config.yaml
n_layer: 11
n_experts: 32
router_score: "softmax"
routed_scale: 15.7
lr_router: 0.0011
vocab_size: 8192
norm: "layernorm"
tie_embeddings: "early"
beta1: 0.9
steps: 7454
Below are experts of layer 4 (counted from 0) of a mixture-of-experts language model. Rows are named router (the router's row for the expert) and show model dimensions 288-383. Each number is 50 + 10 x the weight over its row's rms, rounded and kept within 0 to 99.
After each expert's rows: a language model's description of what the expert responds to; "gets" lists some tokens that make up at least twice as much of what it gets as of all text. This comes from a sample of Wikipedia text that the model never trained on. Tokens count by the router's weight.

# expert 29
router:46 40 47 56 44 48 53 30 46 33 30 40 54 42 42 42 56 50 59 61 61 54 68 74 47 47 50 30 43 43 58 45 63 50 66 52 43 43 61 58 44 55 46 65 44 52 59 67 43 61 46 48 60 61 54 31 48 61 64 49 41 55 52 54 61 33 49 55 43 45 36 32 42 47 41 59 43 53 51 68 44 52 36 47 46 36 42 47 60 57 39 30 43 43 52 45
Description: Military terms and name-pieces
gets: "z", "ad", "av", "w", "v", "anc"

# expert 14
router:57 39 35 41 62 74 47 56 68 57 64 55 38 43 31 60 41 61 47 47 59 83 54 49 51 48 34 54 61 42 35 45 47 47 58 36 34 38 54 61 50 55 43 30 35 47 46 47 35 46 56 53 56 44 44 31 57 61 57 50 48 62 47 51 61 43 58 60 58 39 59 41 81 46 46 56 47 51 64 51 43 55 41 37 63 50 26 69 41 43 39 46 64 49 61 48
Description: Sentence-ending punctuation
gets: ".", ").", "==", "\".", "===", ".\""

# expert 9
router:59 65 35 58 48 62 64 41 48 44 49 51 38 38 44 46 45 43 41 53 50 76 45 56 68 35 42 40 52 62 50 49 47 64 43 63 59 55 48 56 27 53 40 52 49 48 46 53 54 50 41 34 51 63 55 59 55 39 44 63 52 33 42 63 56 45 57 36 53 71 43 47 43 58 54 59 61 46 46 49 59 35 44 51 57 40 43 53 51 65 62 32 61 42 52 41
Description: Prepositions after verbs
gets: " in", " to", " from", " by", " at", " during"

# expert 26
router:49 32 52 55 55 45 55 62 48 59 48 58 47 48 49 47 53 45 60 72 53 48 39 48 63 60 54 60 46 64 53 60 46 46 33 44 51 55 50 52 46 61 60 52 56 55 62 37 58 58 54 42 50 42 44 56 46 38 58 53 55 65 46 47 30 44 44 58 61 67 31 65 41 62 52 52 58 59 39 27 55 68 49 48 61 33 41 65 45 34 62 56 44 49 46 63
Description: Medical and scientific word-pieces
gets: "an", "i", "o", "ar", "a", "en"

# expert 17
router:58 69 47 64 50 55 53 38 70 67 40 48 53 70 70 44 49 46 46 66 48 42 49 49 36 57 34 49 40 49 50 53 56 55 30 55 41 49 78 46 50 71 60 66 62 49 58 42 60 44 54 51 52 75 46 62 49 59 55 59 40 47 53 53 40 60 58 49 37 46 58 56 44 54 65 53 48 56 68 41 42 65 56 64 45 63 58 48 61 55 48 47 61 51 38 45
Description: Coordinate direction letters
gets: "N", " of", "°", " N", " /", "″"

# expert 4
router:70 60 55 57 37 46 60 50 38 59 44 53 39 35 56 63 39 41 52 37 56 77 40 51 62 45 62 66 51 47 61 64 45 55 54 48 49 64 40 46 36 49 54 50 48 52 44 56 61 55 37 70 70 49 57 73 22 31 57 50 65 71 56 45 38 52 37 52 58 41 49 46 52 44 49 39 36 52 51 35 50 59 43 37 56 53 52 41 68 52 43 44 40 39 41 49
Description: Abstract suffixes, award headers
gets: "ation", "ion", "ical", "|", "ations", "ure"

# expert 13
router:70 41 45 46 44 33 60 52 59 52 50 45 52 45 37 59 53 55 47 42 64 49 56 46 59 46 42 61 59 51 56 50 53 46 48 45 55 30 25 50 47 48 40 36 47 46 47 50 50 61 62 52 30 48 48 58 50 60 57 66 49 44 50 49 51 56 64 57 39 42 46 43 57 43 47 55 49 43 59 37 54 42 58 40 56 36 41 35 40 40 38 60 47 52 60 53
Description: Line and paragraph starts
gets: "\n", " h", " \"", " m", " H", " k"

# expert 21
router:57 31 72 51 57 39 39 40 42 49 40 59 44 43 42 49 62 38 60 61 41 43 55 59 48 64 57 49 48 49 48 42 65 55 45 52 57 40 59 59 46 55 65 56 55 33 43 42 50 38 46 38 70 60 66 34 48 42 43 38 32 55 45 62 58 43 56 40 38 52 55 36 48 41 55 30 38 60 25 45 54 47 41 52 37 57 63 61 64 55 52 37 50 49 37 60
Description: Inner syllables after P
gets: "or", "il", "id", "y", "on", "ch"

# expert 16
router:35 59 58 44 45 47 37 63 46 54 63 62 53 43 57 39 50 34 64 32 44 41 59 24 42 43 53 53 59 51 50 48 60 38 51 56 53 40 53 51 56 60 67 60 54 49 39 53 58 52 44 47 53 46 72 60 44 69 43 37 45 39 55 34 45 62 43 50 67 37 64 35 64 65 48 32 53 31 57 46 65 59 70 49 36 59 57 39 44 41 48 54 51 69 31 32
Description: East Asian names, CJK
gets: "i", " the", "u", "ō", "ai", " Y"

# expert 0
router:57 56 51 64 54 59 41 56 46 50 54 54 62 56 51 55 43 37 40 38 52 69 61 31 38 53 59 36 62 60 51 66 47 51 45 53 39 68 48 44 45 38 43 44 30 60 49 52 33 45 28 60 55 34 39 57 61 57 65 47 65 46 43 72 29 42 47 46 52 61 65 37 50 41 48 55 34 50 37 69 45 38 48 36 35 47 49 42 36 63 58 48 54 57 64 50
Description: Sports statistics tables
gets: " |", " ", " —", ";", "|", "ick"

# expert 12
router:52 53 56 60 29 42 44 62 53 40 36 46 61 56 47 33 58 57 64 47 41 56 61 83 38 58 52 64 42 36 55 59 36 62 60 47 68 63 33 48 55 53 62 51 53 46 29 52 62 43 64 58 59 50 54 39 52 65 64 44 50 57 44 49 39 63 46 48 49 55 55 41 54 45 46 46 58 39 47 58 51 54 54 48 65 52 56 49 47 51 64 48 36 41 53 48
Description: Mid-name syllables
gets: "ou", "ro", "ap", "he", "et", "o"

# expert 2
router:35 50 50 53 48 36 51 64 27 53 59 35 43 43 42 51 57 49 57 52 60 37 40 62 54 65 56 62 39 32 38 38 67 51 40 50 73 50 38 51 49 52 50 62 42 40 65 37 45 54 54 56 44 40 47 39 37 49 36 46 56 51 64 53 52 50 59 24 55 36 45 65 59 44 47 48 58 54 44 52 49 43 58 62 42 52 49 58 63 49 45 42 47 48 62 49
Description: Word-piece after G/H
gets: "em", "erm", "ern", "eb", "ex", "d"

# expert 8
router:49 57 47 40 42 60 40 40 29 49 41 40 43 55 65 74 61 41 47 55 70 52 51 47 64 46 43 37 57 62 45 42 56 47 41 51 43 55 37 66 46 44 21 33 51 61 40 55 49 39 44 44 49 54 54 49 55 62 54 53 50 24 50 46 57 44 50 66 38 48 63 62 48 63 41 39 57 48 54 70 60 41 51 46 37 39 54 36 44 49 55 64 67 51 58 58
Description: Units and attributes
gets: " of", " with", " |", " and", "ed", " cm"

# expert 27
router:56 51 45 44 59 63 48 37 56 52 61 58 33 54 51 57 39 58 41 45 51 48 42 63 69 61 61 33 47 59 68 46 44 39 44 36 56 50 50 41 40 36 43 54 65 55 51 49 60 36 63 56 46 46 39 50 32 50 49 55 43 44 48 62 51 60 49 59 39 65 48 56 49 47 52 56 61 39 44 50 49 41 39 58 68 43 40 57 51 49 67 57 50 52 64 29
Description: Verbs and participle endings
gets: " was", "ed", " is", " be", " were", "ing"

# expert 19
router:33 48 38 64 33 40 68 76 51 61 43 41 68 46 49 28 34 34 43 56 43 45 64 49 46 51 52 55 42 42 46 58 44 41 56 58 50 55 60 45 64 45 32 55 61 68 47 55 54 73 49 53 39 50 33 57 48 54 56 64 46 40 38 52 56 39 44 58 33 49 58 45 54 42 33 32 60 64 55 47 48 62 52 33 55 48 51 46 56 56 62 60 60 65 63 54
Description: Time zones and places
gets: "ay", "by", ",", " UTC", "+", " County"

# expert 31
router:55 42 55 46 62 58 62 42 64 56 57 40 34 58 42 54 33 56 46 52 49 54 61 42 60 53 49 50 53 41 46 40 54 44 59 51 47 37 55 67 50 56 43 33 60 43 61 57 40 54 39 38 45 67 53 44 45 57 50 54 48 48 49 40 49 58 38 58 67 45 33 54 63 57 57 30 56 40 59 36 43 50 68 19 66 35 62 22 48 54 48 49 52 45 37 38
Description: Historical dates and royals
gets: " the", "-", " P", " B", "18", " 18"

# expert 15
router:53 39 37 44 63 60 50 35 52 41 55 52 53 70 54 62 32 50 52 53 61 54 29 69 45 57 49 50 47 47 26 55 36 50 54 58 49 45 29 45 48 49 38 43 57 56 58 55 67 44 44 57 16 44 50 66 54 58 50 43 60 38 46 52 35 62 49 59 53 55 42 42 57 65 51 53 57 49 51 47 55 47 39 49 47 43 56 59 36 49 36 71 60 41 66 48
Description: Prefixes like pro, dis
gets: "-", " pro", " dis", "m", "S", " air"

# expert 20
router:46 70 59 55 50 61 43 51 38 35 65 54 56 55 42 71 51 55 39 47 51 99 56 42 53 41 46 41 51 47 41 56 49 48 49 49 40 44 51 55 61 43 50 59 53 53 48 62 55 56 53 57 38 41 49 50 58 63 61 66 51 64 48 55 56 54 38 63 60 39 54 47 63 52 37 40 44 36 47 47 46 41 42 42 46 54 65 37 41 63 37 31 80 40 50 37
Description: Nationality and infobox headers
gets: " |", "-", " American", "\n", " State", "ian"

# expert 7
router:44 49 51 48 55 35 46 68 48 55 64 67 57 55 51 73 33 35 40 49 52 65 42 31 71 49 62 32 40 52 53 62 51 50 63 49 46 37 48 33 54 72 56 60 43 41 58 68 43 50 31 41 53 50 65 44 58 37 48 51 37 49 52 50 48 59 52 66 59 65 48 36 76 48 53 36 47 59 61 28 52 41 57 25 61 65 49 43 42 49 60 50 61 56 53 59
Description: Plural endings, table pipes
gets: " |", "s", "es", "ings", "ers", "ions"

# expert 23
router:55 43 70 33 40 49 58 60 40 42 40 56 57 47 63 46 41 60 48 48 65 49 39 51 44 28 48 48 38 45 54 47 42 46 37 46 32 50 52 41 39 53 45 43 46 71 55 50 42 42 73 56 51 65 52 46 51 59 49 60 45 42 45 62 77 65 46 54 55 54 52 48 31 34 53 48 57 52 44 43 49 67 57 68 41 64 30 43 51 43 47 55 47 43 36 48
Description: Table numbers and row starts
gets: "\n", ")", " and", " that", " 3", " 4"